Below are experts of layer 5 (counted from 0) of a mixture-of-experts language model. Rows are named router (the router's row for the expert) and show model dimensions 0-191. Each number is 200 + 20 x the weight over its row's rms, rounded and kept within 0 to 999.
Before each expert's rows: a language model's description of what the expert responds to. This comes from a sample of Wikipedia text that the model never trained on.

# expert 60
And, &, or linking two names or items in credits and lists, e.g. Greta and William; plus table pipes before names.
router,193,217,272,163,213,191,228,214,183,218,188,175,205,178,178,208,254,202,212,204,213,193,206,232,204,176,208,211,198,199,197,220,204,216,220,190,189,237,220,210,210,224,226,180,227,212,198,244,203,208,209,184,199,193,182,200,196,227,214,229,189,197,190,222,186,166,194,204,212,213,209,222,174,210,191,211,193,209,183,241,246,251,195,187,212,207,235,193,195,218,202,230,168,198,214,236,164,149,171,160,177,198,199,171,178,204,209,196,209,204,198,190,192,221,226,219,209,207,203,160,182,216,207,174,196,205,177,188,201,197,204,184,224,196,185,184,211,201,190,212,191,204,153,181,183,184,203,187,206,205,172,177,217,193,180,205,216,226,166,217,159,200,196,183,174,169,158,192,226,195,190,202,185,207,192,206,184,205,204,176,194,217,216,194,227,230,212,185,192,177,201,221

# expert 31
Opening pieces of words and names after a space, like Pre, Ar, Mar, im, inter, as in Pretoria, Premier League, Harold.
router,176,198,184,236,217,199,243,210,192,235,211,208,197,227,193,197,210,204,163,184,239,180,208,224,191,226,199,169,196,205,183,208,222,215,207,188,204,212,193,192,231,181,158,236,214,201,132,181,237,218,180,199,206,223,206,188,178,177,216,229,211,208,181,175,212,163,204,187,165,221,188,178,194,208,191,224,202,204,212,212,238,224,207,191,211,212,239,184,209,179,168,185,204,212,225,211,198,190,177,215,178,193,196,234,221,207,175,232,216,174,199,187,188,230,197,193,211,177,205,210,199,207,213,186,168,195,185,178,212,202,183,207,245,210,181,204,223,194,188,228,177,228,235,209,224,178,240,204,197,203,210,175,233,198,215,176,220,207,187,222,215,163,189,182,233,206,182,205,195,208,239,246,207,201,208,165,214,207,215,202,209,200,194,214,209,227,193,187,224,219,194,220

# expert 38
Subject pronouns and relatives before a verb, such as He, she, it, they, who, which, also he-starting words like henchmen, heavy.
router,178,209,160,192,159,193,226,174,194,241,199,191,195,232,202,201,230,234,196,193,195,202,216,209,228,198,193,225,221,221,198,222,185,212,224,209,199,212,188,226,205,229,193,200,169,183,230,194,200,249,169,193,186,220,207,205,200,209,199,171,211,245,205,211,218,180,196,188,226,184,197,204,204,196,226,193,200,150,220,194,204,210,163,221,232,213,203,254,179,208,217,195,149,237,177,219,174,199,222,205,196,215,170,199,247,196,189,212,240,216,220,216,229,185,193,220,201,212,185,217,212,204,209,188,193,207,197,169,200,199,165,169,220,189,205,187,178,199,229,208,199,200,243,203,228,197,172,181,168,219,210,192,192,183,168,213,200,201,227,244,211,190,183,199,216,217,191,210,170,171,205,204,173,180,220,187,184,183,199,214,194,216,223,181,171,196,191,205,201,198,193,165

# expert 42
Given names and their pieces in people's names, e.g. John, David, Angel-a, Pat-rick, Barb-ara, I-van.
router,219,184,229,186,194,204,214,196,223,180,229,170,212,208,206,166,175,203,182,187,198,166,208,196,182,198,188,193,230,185,211,177,190,215,213,220,202,230,187,222,177,209,207,184,183,199,192,236,175,192,205,182,186,191,195,192,215,234,248,207,223,193,209,232,186,186,229,205,184,170,235,197,204,206,166,161,185,241,164,202,225,219,217,162,202,194,205,205,219,208,194,149,209,218,172,240,207,201,187,179,212,196,213,162,206,221,240,186,177,152,217,202,176,189,196,189,194,195,196,195,180,209,218,198,193,187,229,169,182,224,185,206,210,183,195,177,164,213,169,173,197,230,203,189,180,229,211,211,171,208,209,243,197,210,171,196,201,192,206,192,222,197,234,192,202,199,234,241,201,187,190,172,223,183,211,228,198,213,188,214,180,206,232,201,237,210,200,160,191,217,197,195

# expert 29
First letter or first piece of a common noun split into pieces, often at section headings or after line breaks, such as ==Career, l in liberalization, c in credits.
router,207,218,220,157,200,247,182,194,211,188,213,205,161,187,171,204,177,193,218,222,196,215,176,184,203,240,185,189,198,212,173,218,205,202,182,170,210,183,185,208,201,215,189,195,224,203,190,193,183,214,225,214,195,198,253,213,216,181,190,203,197,185,193,177,198,185,215,203,203,231,203,208,195,223,195,168,232,209,219,175,204,183,201,207,216,190,167,168,205,192,204,201,223,210,217,171,225,254,191,241,172,191,198,187,170,207,192,210,194,231,193,199,189,236,229,188,198,221,163,181,236,195,200,198,206,203,197,225,203,180,216,173,218,196,185,224,192,212,246,208,214,179,207,163,201,221,181,210,171,172,218,220,221,226,178,192,218,220,174,191,226,224,219,191,210,223,214,199,186,190,193,233,188,211,215,164,177,181,204,222,261,196,176,234,174,209,216,227,188,175,221,206

# expert 5
Prepositions and connectives following a verb or noun in running prose, such as by in "upset by defeating", of, to, after, when.
router,191,194,214,210,211,191,218,232,205,187,185,210,198,227,184,218,189,233,213,201,236,196,198,187,177,197,230,223,170,174,207,231,198,194,238,181,183,222,227,217,217,212,224,189,209,215,198,236,189,218,210,196,211,214,213,215,184,190,216,201,193,184,167,192,193,170,240,217,184,197,213,218,191,188,218,192,215,227,221,180,246,203,210,161,187,226,188,204,220,233,197,205,199,246,229,216,193,166,189,186,217,208,192,197,197,217,226,164,200,198,200,206,159,194,233,203,213,177,222,181,213,195,228,170,218,215,211,248,211,204,156,190,238,214,211,202,206,199,204,207,210,211,194,231,216,207,211,178,169,224,195,225,255,223,229,197,201,226,195,189,167,181,182,202,160,174,180,197,246,213,186,182,231,213,180,211,203,200,228,171,223,213,202,192,207,197,214,221,178,210,190,174

# expert 56
Noun endings and whole nouns such as years, days, life, election, population, development, criticism, rights, often followed by of or punctuation.
router,198,185,201,199,201,177,204,223,217,209,234,184,228,174,205,185,183,207,195,187,211,205,204,187,153,215,183,198,182,198,228,227,212,174,169,182,193,226,203,197,189,167,213,208,206,191,206,211,178,242,208,199,185,233,216,204,249,170,161,179,200,197,194,232,203,198,198,199,221,219,182,202,165,190,221,181,229,204,211,172,174,195,236,195,192,194,180,193,183,183,182,188,185,217,217,198,203,195,233,225,185,169,216,204,189,177,175,197,187,192,211,194,201,172,190,213,181,155,183,210,193,204,188,189,195,206,186,205,193,175,190,210,220,208,207,133,167,212,213,200,198,205,199,210,183,208,168,216,202,191,177,198,219,179,203,205,143,201,195,137,217,178,219,200,186,173,215,213,160,224,194,153,194,189,172,218,198,221,202,207,207,214,178,153,216,167,207,199,183,188,236,179

# expert 7
Middle and final pieces of non-English names of people and places, like -ić, -ov, -burg, -ing in Vasilieva, Radić, Stuttgart.
router,242,195,196,184,204,190,229,202,192,205,216,203,207,195,220,161,212,232,166,204,205,187,195,190,193,163,222,198,217,229,224,169,223,219,196,214,223,180,189,241,224,143,198,165,198,167,207,195,227,173,184,193,187,199,215,185,214,214,184,206,191,204,187,178,188,190,213,211,204,188,214,206,163,194,197,217,196,222,180,179,199,221,223,197,158,186,219,215,184,228,196,197,170,192,182,197,191,217,165,227,194,168,209,191,208,194,239,162,202,191,193,199,171,203,228,195,232,229,189,210,211,194,203,196,207,206,223,163,183,183,198,215,163,228,163,194,192,219,172,156,192,231,192,184,193,164,236,227,203,185,174,223,185,208,228,195,219,183,184,141,176,173,207,209,214,169,225,204,185,206,202,182,212,175,221,204,192,226,180,208,205,212,199,209,226,229,202,190,182,205,188,186

# expert 18
Commas after words, including fused pieces like s, and er, and pipe separators ending cells in tables of dates, times, scores.
router,191,185,197,210,215,184,175,232,214,201,169,193,206,235,173,252,253,181,205,179,196,211,223,174,218,216,209,215,182,183,170,211,185,157,205,189,226,216,182,211,234,197,193,163,216,213,195,239,217,224,174,200,202,193,182,212,176,184,174,185,179,191,186,207,221,206,198,226,214,224,175,227,166,186,168,173,164,197,230,223,233,198,174,229,176,190,233,216,189,221,163,219,203,167,208,218,176,206,192,179,176,218,231,192,176,212,219,208,213,188,201,211,194,198,188,206,209,216,193,200,187,202,215,213,195,222,175,183,207,172,174,180,199,199,223,175,210,190,237,220,205,220,154,201,163,197,197,186,218,204,169,215,191,198,190,217,205,233,184,205,194,187,226,196,235,180,177,182,181,195,217,178,179,222,214,194,207,193,224,171,195,182,231,193,193,180,210,165,185,200,205,181

# expert 61
Words and closing brackets in sports biography infoboxes and headings, such as Singles, Senior career, football, medal, (Points), cricketer.
router,196,164,178,173,197,188,188,227,212,217,212,211,248,175,227,170,195,184,199,219,166,235,191,230,206,236,207,208,192,201,235,204,233,218,179,206,219,198,211,173,210,224,213,182,211,226,190,186,206,198,209,219,181,176,182,179,221,205,188,215,188,221,224,194,229,225,256,205,207,171,187,181,231,184,230,198,170,179,203,171,177,204,212,148,208,181,209,190,222,173,194,213,197,203,190,157,205,180,214,218,206,173,182,166,178,224,199,222,206,221,207,219,193,187,192,173,180,193,164,190,225,191,205,213,206,184,215,165,198,173,184,211,192,189,209,182,181,180,198,199,217,200,185,213,230,191,169,205,185,197,197,197,246,201,159,206,197,223,202,215,196,192,191,193,218,196,226,213,208,200,175,197,234,200,200,223,189,201,161,218,198,213,229,190,198,188,202,222,132,197,218,177

# expert 20
Periods closing sentences, often fused to word endings (ing., es., ".), plus == and === closing section headings before line breaks.
router,189,208,209,229,181,243,194,248,194,187,165,218,197,219,237,212,186,189,216,191,217,210,213,183,203,192,216,205,179,194,194,230,223,178,238,235,206,221,191,187,190,192,242,197,161,212,218,184,190,210,178,157,190,217,197,200,215,195,229,222,164,218,196,189,167,216,198,206,200,199,193,237,198,159,193,215,215,214,184,208,189,194,211,185,227,200,155,215,250,221,200,220,209,227,190,193,187,177,199,217,182,162,228,200,200,205,205,226,163,204,215,201,178,204,182,195,177,198,160,178,202,153,207,225,196,228,174,172,200,237,177,181,199,193,181,214,187,217,225,179,213,225,199,229,164,202,209,205,211,214,221,207,226,190,228,192,203,201,201,209,206,224,205,192,207,174,198,204,231,206,187,168,229,213,225,219,207,178,175,195,163,208,201,187,166,180,181,178,188,214,205,184

# expert 40
Newlines and double newlines ending sentences or table rows, and section heading markers such as ==, ===, ==See also==.
router,198,199,215,217,205,219,167,230,207,210,215,213,189,191,199,177,170,190,186,201,216,212,204,174,179,216,167,194,198,214,200,204,172,182,179,198,213,219,224,168,192,215,231,161,182,172,183,198,207,206,215,211,225,196,233,210,229,213,175,203,198,191,172,199,206,241,215,172,209,170,191,236,218,172,243,203,169,198,220,227,229,228,193,198,201,195,203,201,220,216,193,209,169,156,199,188,197,200,199,177,184,185,183,204,187,209,164,206,205,221,207,224,186,195,195,171,216,181,197,187,183,199,181,235,210,173,209,197,229,228,154,190,215,185,185,211,221,195,197,169,217,196,203,229,177,242,176,173,176,203,195,225,187,190,218,187,213,218,176,206,195,225,208,216,245,139,190,204,249,198,218,200,235,222,166,219,218,199,210,218,226,182,190,177,220,190,169,219,199,192,212,201

# expert 45
Closing braces in LaTeX math and asteroid subscripts, plus word-final endings before punctuation such as -idae, -ia, -um, -ma.
router,211,191,192,150,213,178,213,173,211,210,230,190,233,173,197,197,206,234,183,225,218,181,200,225,190,177,205,165,176,197,204,185,225,195,188,228,189,223,199,213,197,187,199,195,167,214,198,197,164,197,181,212,191,182,173,193,254,210,188,205,213,154,215,210,165,180,175,183,219,207,181,201,207,230,194,192,201,206,195,193,178,165,200,202,183,181,230,223,165,208,179,188,195,196,165,206,209,184,211,171,208,162,195,187,200,185,197,185,206,146,196,171,221,205,196,200,145,176,157,206,186,205,181,188,219,221,202,181,166,183,191,209,185,186,236,172,194,187,180,185,212,205,180,177,185,184,165,180,214,194,175,196,216,173,223,219,159,186,220,186,181,175,217,182,248,204,215,190,181,210,168,190,180,183,210,230,223,204,194,196,192,200,194,191,178,221,178,194,217,196,213,217

# expert 11
Main verbs, usually past tense, right after a subject in biographical narrative, such as began, appointed, received; also verb-suffix pieces -ed, -ing and closing brackets or quotes.
router,244,192,200,196,215,201,203,229,180,216,193,179,217,214,173,183,174,187,191,196,179,207,196,199,198,213,222,175,207,194,222,203,241,208,216,198,246,195,252,230,169,183,218,190,167,214,184,205,185,200,211,222,188,175,165,228,177,187,216,150,188,213,165,213,190,227,211,219,150,160,207,219,189,194,221,170,198,179,215,179,195,189,193,207,195,192,182,184,179,256,184,218,224,193,207,214,198,220,169,206,202,189,202,156,192,190,196,193,203,190,204,201,184,169,204,185,177,233,214,226,181,195,203,206,228,196,207,205,176,212,187,234,185,173,203,166,204,196,222,206,227,232,154,193,189,187,206,197,183,216,211,208,198,189,210,215,205,206,197,202,170,213,218,192,194,191,209,193,228,220,209,214,250,192,189,208,215,198,208,204,177,183,179,247,230,183,223,172,180,219,163,210

# expert 59
Opening syllables of proper names and some words, such as Al, Ag in Aguilas and Agong, Bar, Par, Franc in Francisco, mar in submarine.
router,187,216,191,218,211,226,208,187,190,238,180,208,163,209,211,187,213,212,209,195,197,202,185,190,207,193,203,184,221,195,217,172,220,208,214,210,194,178,194,192,188,199,162,231,193,159,188,172,235,185,185,178,208,206,207,163,180,199,229,239,197,220,205,238,201,229,191,172,225,213,196,216,206,217,185,239,199,179,176,183,211,188,210,165,223,222,224,226,153,211,164,195,220,225,185,229,170,216,179,182,219,202,202,208,197,215,169,230,196,207,231,188,212,214,206,230,236,193,180,171,201,207,175,150,192,239,205,199,215,201,232,217,255,198,202,188,213,220,195,224,218,224,212,191,194,214,231,184,184,167,187,198,197,207,181,180,200,190,167,182,230,222,199,174,211,194,220,200,226,210,185,223,194,181,190,185,202,215,208,199,238,179,220,201,192,242,183,189,208,227,229,207

# expert 34
Pipe separators and cell markers after numbers in data tables, such as | NR, | Q, | +1, plus coordinate symbols like °W.
router,144,195,255,168,236,183,220,176,224,228,166,178,215,197,166,190,170,169,208,205,208,219,238,178,224,224,208,200,205,193,208,183,235,210,215,223,202,197,245,196,184,169,216,195,237,214,202,207,173,211,197,211,226,199,167,207,200,208,194,225,200,219,211,205,207,184,177,214,206,202,188,186,212,215,231,201,216,230,176,207,192,198,199,190,187,161,205,222,242,206,192,217,217,210,204,154,184,187,179,210,186,201,171,222,185,176,203,173,218,202,191,216,219,218,204,190,187,222,223,177,182,220,174,168,204,213,188,178,186,196,177,202,206,193,232,214,160,162,235,211,180,207,247,205,172,188,214,210,175,189,220,205,204,199,176,216,197,212,212,230,183,194,202,217,213,231,189,211,234,200,220,241,212,209,191,223,173,205,184,199,192,211,194,182,200,187,212,176,213,180,185,184

# expert 50
Word-final pieces completing a stem (thres-hold, tri-umph, escap-es, st-ands) and adverbs or pronouns like out, there, them, off.
router,179,194,172,211,198,188,195,194,176,254,208,205,217,180,157,204,213,211,225,232,195,204,202,152,161,211,227,224,204,226,210,200,203,188,178,182,253,184,211,190,224,158,195,218,204,208,177,189,193,169,206,213,200,181,206,191,193,177,189,201,175,196,211,217,211,215,202,199,232,209,173,211,220,171,225,201,209,189,247,197,217,168,183,186,238,222,188,215,179,188,188,208,218,173,193,210,193,199,217,192,198,231,217,217,201,223,197,234,171,210,178,183,197,181,160,216,166,180,204,209,202,173,209,204,184,200,183,200,191,170,167,183,195,209,197,187,195,203,226,197,227,158,172,248,178,221,230,219,185,194,173,188,210,197,214,203,175,168,205,228,210,158,208,214,180,219,182,177,182,225,211,192,164,189,199,202,206,235,168,198,201,235,184,193,183,185,193,199,204,205,212,172

# expert 32
Cells and header words in Markdown tables (Record, League, Votes, Party, Year) plus spelled-out counts like three, four, six, several.
router,209,192,196,190,205,207,210,159,222,213,202,202,191,213,207,167,177,194,228,204,222,183,221,216,229,169,193,192,228,188,188,232,205,221,200,203,250,200,188,171,226,212,191,225,243,178,194,185,197,221,182,220,216,178,204,182,222,177,193,187,166,187,191,186,200,166,191,208,182,196,192,216,218,181,229,209,218,223,228,219,204,175,170,213,167,178,214,216,207,199,202,208,176,209,192,176,222,226,224,225,186,199,202,167,193,188,171,178,205,215,210,182,260,260,195,235,177,208,195,234,184,177,191,224,190,204,206,180,194,267,197,191,217,183,196,214,179,226,204,206,203,181,180,176,188,183,156,202,180,203,189,194,191,199,192,211,217,236,199,218,200,216,175,209,205,212,235,197,203,171,216,197,216,220,206,204,228,211,208,200,177,221,193,233,177,233,227,172,200,195,220,219

# expert 23
Single-consonant pieces such as k, h, w, b, sh inside foreign or uncommon names and words, such as Ambedkar, Yekaterinburg, Pumpkins, Onitsha.
router,242,193,198,203,183,201,208,194,176,202,212,201,210,221,194,224,194,221,170,198,197,215,188,171,195,175,196,187,215,211,165,207,212,203,216,229,216,187,243,208,188,204,202,185,191,199,222,193,181,184,190,201,196,200,198,188,148,181,178,193,185,188,189,185,186,178,168,208,190,200,232,144,213,181,168,207,170,174,175,246,169,168,197,175,181,215,206,228,213,182,227,212,182,175,169,201,190,178,241,230,172,208,194,228,224,207,209,199,201,197,186,211,187,176,202,243,175,186,202,192,242,187,182,199,228,178,200,205,181,165,189,216,202,208,215,240,172,199,233,206,164,158,197,195,219,213,217,224,230,191,190,191,215,177,200,203,208,167,203,211,192,187,185,201,189,186,218,196,213,232,223,199,210,204,233,171,186,210,185,189,157,206,237,222,210,203,212,230,211,176,175,171

# expert 8
Capital or lowercase word-initial letters starting nouns like Route, District, Division, Dam, dimension, plus line breaks ending table rows.
router,195,244,187,177,191,179,214,193,196,234,209,200,225,231,179,207,227,197,227,216,192,221,204,224,207,210,180,168,159,235,186,193,171,213,192,146,189,215,200,171,189,208,204,200,184,217,190,216,169,161,191,201,187,220,198,203,187,216,174,192,198,179,206,204,180,206,180,190,169,220,230,220,175,247,190,236,215,181,230,208,180,206,193,203,205,177,181,192,172,188,218,202,189,194,222,209,146,187,216,223,194,192,193,207,201,197,208,222,205,224,207,200,198,221,218,172,187,207,248,169,194,232,212,204,158,216,203,193,199,185,208,224,211,200,252,225,201,177,212,233,192,189,203,194,224,178,202,202,231,201,232,160,210,194,197,206,201,212,187,188,210,189,237,171,216,181,224,201,217,195,178,181,188,216,234,198,198,227,177,209,219,177,172,221,223,204,203,226,194,163,227,194

# expert 35
Capital-letter pieces inside acronyms and country or team codes in tables and lists, such as MAR, NZL, JPL, PCM, ASFS.
router,228,202,211,183,180,183,195,185,172,205,205,171,196,181,178,193,161,178,169,207,196,164,202,223,219,184,211,184,206,157,190,205,219,192,177,197,175,177,154,168,174,197,214,215,191,249,218,195,194,211,197,196,203,175,196,222,221,209,173,231,205,191,212,173,185,184,173,216,198,213,197,187,226,190,192,235,185,205,204,198,175,209,204,203,196,198,217,170,205,225,214,213,219,180,155,187,194,193,223,180,190,214,204,164,215,209,200,185,210,230,201,213,227,193,196,184,199,225,208,201,193,200,182,201,222,238,184,212,180,204,205,219,196,195,222,220,240,196,220,231,216,211,203,181,210,213,199,163,229,226,218,208,199,201,226,216,180,183,201,239,187,245,214,213,178,203,177,154,230,177,186,208,173,197,189,241,168,199,222,177,154,202,204,215,240,153,205,198,201,183,231,202

# expert 13
First consonant pieces of words and names, especially t, T, Th, Sh, b, as in t20, tie, tributary, Tabasco, Bavaria; common in sports text.
router,210,218,213,239,192,195,214,189,178,233,195,190,197,213,177,213,236,216,189,190,188,200,178,218,214,222,194,201,196,190,189,203,203,219,174,191,205,184,219,193,196,199,186,205,164,186,208,203,224,177,185,200,228,198,189,195,157,205,201,226,192,198,193,181,185,210,197,224,176,232,229,168,194,170,188,206,210,170,188,193,145,227,182,237,205,203,198,189,163,181,211,212,250,197,202,184,225,187,193,224,176,226,190,207,198,206,185,248,219,223,195,203,188,202,186,197,183,214,144,180,207,236,186,218,197,195,222,226,193,214,223,195,198,222,215,197,165,171,214,195,186,190,211,187,237,210,195,206,236,183,225,199,210,219,199,200,209,194,202,233,207,244,178,246,176,221,165,196,189,164,222,203,207,221,179,183,185,216,198,205,204,189,170,217,231,183,193,220,164,243,160,183

# expert 24
Word-initial pieces like sp, dis, dec, rec, acc before suffixes (spent, spread), plus semicolons separating items in listings.
router,218,205,162,176,232,211,212,195,173,172,201,193,180,183,183,204,180,184,214,219,175,206,210,235,225,155,198,208,178,204,184,230,234,230,200,191,208,195,185,174,181,213,180,223,236,192,242,199,208,207,230,203,190,200,197,209,179,196,213,190,190,203,187,199,210,217,170,184,203,170,195,187,188,194,169,193,200,173,211,194,212,187,199,204,240,188,166,199,178,205,159,216,169,216,210,206,194,198,214,214,198,187,214,195,207,170,171,177,179,228,191,206,192,201,199,204,198,234,216,185,186,206,198,162,184,229,164,196,241,225,238,224,192,220,189,195,200,214,206,238,225,187,218,208,208,221,213,199,233,198,149,181,210,162,188,216,195,173,196,237,208,240,169,191,179,171,205,224,191,199,233,230,197,195,206,205,225,175,205,198,219,222,201,195,160,221,227,188,183,246,201,201

# expert 30
Main verbs and past participles after was/were/is, e.g. sold out, used, received, started, buried, poorly understood.
router,211,173,211,217,206,188,195,206,188,177,194,220,250,191,210,193,157,217,180,183,207,213,217,169,211,192,184,182,234,188,214,197,222,167,216,224,195,181,218,221,173,164,175,205,211,206,215,223,163,163,207,218,199,194,192,233,209,205,170,197,211,203,223,192,222,205,205,232,167,183,188,196,181,213,236,205,226,220,208,181,215,184,197,205,186,204,164,199,213,189,210,192,220,216,250,165,233,245,199,209,214,195,215,222,207,179,209,174,196,219,210,182,146,188,165,204,208,215,196,211,185,170,201,177,223,186,217,219,224,212,191,193,209,195,211,161,173,218,221,167,184,239,199,209,208,198,198,211,215,216,188,211,197,224,216,174,190,228,196,181,179,167,182,184,177,207,237,198,176,221,182,207,209,241,188,216,231,194,190,202,212,219,162,182,207,198,196,219,227,224,174,220

# expert 6
Country, state, city and university names or their final pieces, e.g. Massachuset-ts, Oreg-on, India, Jut-land, New York.
router,222,187,220,168,183,175,173,217,217,226,237,176,224,171,197,167,204,200,181,189,207,210,189,212,175,214,181,205,185,210,217,223,225,218,190,197,175,196,191,175,210,176,198,177,170,174,225,180,171,217,190,197,165,216,189,187,211,237,220,216,207,193,193,221,198,206,221,216,191,194,205,232,160,226,225,190,183,219,223,200,185,225,223,192,174,190,213,199,186,200,168,188,222,165,178,196,213,168,228,187,217,171,209,139,203,207,197,198,199,171,223,214,207,188,161,219,186,177,175,215,207,231,208,221,225,209,184,183,198,178,183,212,195,233,213,186,183,203,192,188,214,242,206,201,174,187,197,191,205,193,223,197,200,193,203,190,184,199,200,146,205,166,240,192,183,185,220,224,176,190,217,166,217,200,176,202,198,209,173,223,176,187,220,206,230,206,183,175,176,188,253,196

# expert 49
Consonant clusters or pieces with r or l inside and at word starts, like col, dr, gr, bl, ust, as in airlines, illustrations, corruption.
router,180,233,189,234,174,185,201,217,175,228,200,209,193,226,180,194,172,216,217,190,185,201,158,212,196,177,230,196,210,205,185,203,169,185,208,227,195,173,171,210,157,213,191,221,236,218,225,151,183,251,228,182,246,213,179,204,202,238,165,204,198,175,218,221,189,187,199,163,209,201,221,195,176,185,173,237,183,192,203,173,201,169,187,209,180,215,225,228,228,155,195,190,182,203,207,216,201,201,190,203,192,185,196,191,185,223,181,215,203,205,194,195,209,170,180,251,268,220,208,186,202,223,197,221,211,229,194,188,205,216,220,189,173,205,218,219,228,210,197,202,169,190,192,223,172,172,181,178,198,212,186,205,215,211,207,219,199,185,223,189,214,202,192,197,184,182,191,190,175,174,178,229,185,200,222,194,204,202,219,186,213,217,207,198,210,201,223,223,188,178,188,191

# expert 41
The, in, is a, at the in encyclopedic opening and location sentences, such as "Kalsko is a village", "in Sydney", "University of".
router,200,181,212,178,193,200,203,183,180,224,198,195,176,222,179,217,217,188,208,175,201,209,208,194,191,220,176,209,199,201,187,200,211,156,193,195,161,181,191,211,247,233,190,183,218,197,202,251,191,189,190,196,215,203,204,184,177,205,243,210,214,210,200,221,196,217,202,181,206,212,206,169,197,210,203,205,206,206,183,176,206,245,166,206,195,205,216,183,203,244,222,209,203,205,248,184,223,196,178,149,193,199,200,197,173,181,239,212,229,226,174,213,175,216,227,229,190,190,207,185,202,206,225,197,183,176,194,226,230,202,165,210,233,190,221,213,197,204,190,208,203,236,210,199,216,153,215,180,251,213,202,206,189,209,176,204,206,220,174,201,225,225,204,206,192,211,232,167,234,208,231,207,201,221,192,219,240,204,174,200,223,195,235,188,184,202,175,151,197,232,189,177

# expert 19
Stems of Latinate words right before suffixes like -ated or -ation, such as oper, rel, stud, particip, independ, popul.
router,212,233,229,221,223,223,204,229,201,164,184,194,185,209,213,225,206,201,200,194,209,193,200,181,206,219,214,199,204,165,239,193,202,195,196,217,229,175,209,229,186,219,216,188,222,198,211,179,223,214,232,204,192,226,194,217,193,176,180,185,201,197,194,223,214,226,191,176,209,216,191,231,199,208,226,169,219,208,219,174,200,170,199,189,213,242,181,172,196,182,198,204,150,224,211,191,221,236,202,222,221,201,193,221,192,195,159,200,185,197,226,173,207,181,168,195,214,183,165,184,218,231,164,222,201,186,220,203,237,230,225,203,229,194,211,163,247,199,225,199,156,204,182,202,229,192,196,216,208,199,233,189,208,214,208,192,171,204,189,190,252,180,214,185,197,186,194,214,177,197,238,216,191,234,231,179,190,195,201,206,224,205,175,241,236,229,195,186,206,179,192,209

# expert 25
Lone vowel pieces inside or starting words, mostly i and u, as in Ling-u-istic, Beaut-if-ul, F-u-jisawa, e-lected, A-venue.
router,197,204,162,191,232,207,178,185,192,181,218,201,166,227,180,201,209,198,213,207,190,187,221,183,212,174,213,187,199,187,194,167,204,213,201,205,207,168,193,161,166,208,213,193,180,195,191,197,173,225,169,204,212,195,196,194,207,210,176,220,199,211,222,190,217,236,163,149,243,205,245,194,182,180,227,160,236,200,188,237,185,220,187,184,191,222,196,212,215,181,202,202,161,241,214,199,196,217,213,179,207,220,194,229,180,187,173,210,211,195,210,188,212,192,196,206,174,202,174,173,199,173,155,239,174,213,184,167,206,209,216,171,196,207,216,217,230,179,173,211,206,182,200,204,206,194,244,168,205,187,208,193,176,200,208,200,183,173,201,220,194,198,159,207,207,211,184,206,199,188,219,207,162,182,169,178,167,233,241,221,207,193,206,208,178,199,199,165,197,191,171,218

# expert 4
Short vowel or syllable pieces early inside a word, often after a capital, such as P-ra-jadhipok, exper-im-ents, ' ex', ' lim'.
router,208,184,169,212,208,198,198,178,170,206,234,194,190,187,199,202,217,191,230,193,213,201,218,195,194,208,207,230,205,199,197,165,175,223,208,173,228,186,157,219,189,249,229,191,221,184,178,211,232,159,201,202,193,204,214,179,200,195,222,210,187,173,213,223,200,187,184,175,227,207,176,195,208,226,205,222,191,207,207,190,174,244,174,186,213,189,235,212,252,235,213,188,215,192,163,216,211,209,181,216,205,242,188,202,226,220,170,191,188,199,162,187,217,182,177,181,196,199,188,215,223,190,196,209,161,207,206,184,203,175,209,191,157,220,192,205,178,165,182,227,180,167,165,195,187,189,212,219,202,197,219,239,190,184,205,214,158,192,209,228,188,209,192,165,230,222,186,177,196,249,217,216,172,217,205,194,167,193,193,199,198,206,199,228,226,180,193,215,182,188,176,191

# expert 37
Word-opening prefixes such as re, sub, trans, en, plus é inside French names (Céline, Frédéric), and capitals or abbreviations in tables.
router,186,210,201,174,217,187,230,184,241,190,167,189,196,152,218,195,229,194,198,220,225,192,212,252,193,187,220,215,237,177,151,173,199,231,215,204,198,211,203,196,196,204,187,219,227,203,153,218,196,203,225,195,236,242,189,208,248,189,215,197,220,195,188,187,202,173,171,162,185,203,188,243,226,197,175,196,193,226,182,197,218,205,203,239,185,209,186,200,181,224,191,182,231,198,175,172,205,193,220,182,197,198,195,233,201,181,203,177,229,190,208,198,188,206,184,197,184,213,216,208,183,233,190,223,166,203,198,228,192,199,198,234,220,187,203,239,214,185,175,205,229,201,251,192,210,189,207,193,171,206,215,215,204,190,180,203,225,193,215,224,207,168,190,177,185,208,203,204,185,192,215,214,169,210,199,188,200,193,189,190,223,197,211,188,167,218,189,221,238,188,235,228

# expert 53
Surname or place-name syllables such as ock, unn, ard, ill, and words like White, Green, Wood, often after a single capital letter.
router,197,188,220,213,169,204,164,161,169,186,206,218,212,146,206,180,223,180,168,232,198,190,202,239,214,212,227,218,230,223,209,198,198,167,222,180,199,176,171,217,199,186,181,198,211,232,193,192,205,199,204,227,183,181,197,173,223,252,223,182,197,226,205,218,187,164,236,224,169,174,221,163,186,175,201,234,222,255,192,203,181,226,219,218,203,218,186,215,199,174,229,170,245,194,201,232,215,221,216,192,228,192,207,211,231,176,221,212,207,194,177,213,183,174,199,208,193,233,181,179,193,216,190,191,200,188,164,186,199,212,221,180,204,207,200,226,227,201,201,184,221,195,187,212,193,210,201,210,204,234,180,202,187,200,173,200,208,209,202,201,181,187,207,192,199,226,218,224,156,204,229,200,224,196,173,211,191,169,201,183,180,226,205,222,214,201,199,211,201,204,210,218

# expert 16
Articles, possessives and ordinals opening a noun phrase in narrative prose, such as the, his, their, first, second, at the.
router,224,182,213,204,179,177,195,192,207,165,177,185,219,193,183,201,219,190,197,146,220,149,159,179,175,205,187,209,189,171,197,207,211,187,229,171,180,193,215,184,197,197,191,161,195,161,169,243,162,220,214,191,195,200,243,183,183,193,198,171,215,221,201,187,223,231,217,229,195,187,187,207,186,222,192,205,212,205,193,218,170,187,193,192,196,199,163,178,199,238,225,198,169,207,226,175,209,223,193,214,200,203,213,185,206,190,189,170,208,186,196,208,168,195,199,211,214,183,206,185,199,196,211,162,189,176,231,249,187,213,162,152,208,211,180,191,203,229,198,175,191,210,192,201,231,178,179,175,173,226,206,189,226,176,213,189,178,204,179,216,194,216,177,202,210,222,190,212,225,213,235,207,190,200,180,216,224,216,176,212,180,174,203,156,208,211,198,195,192,190,161,192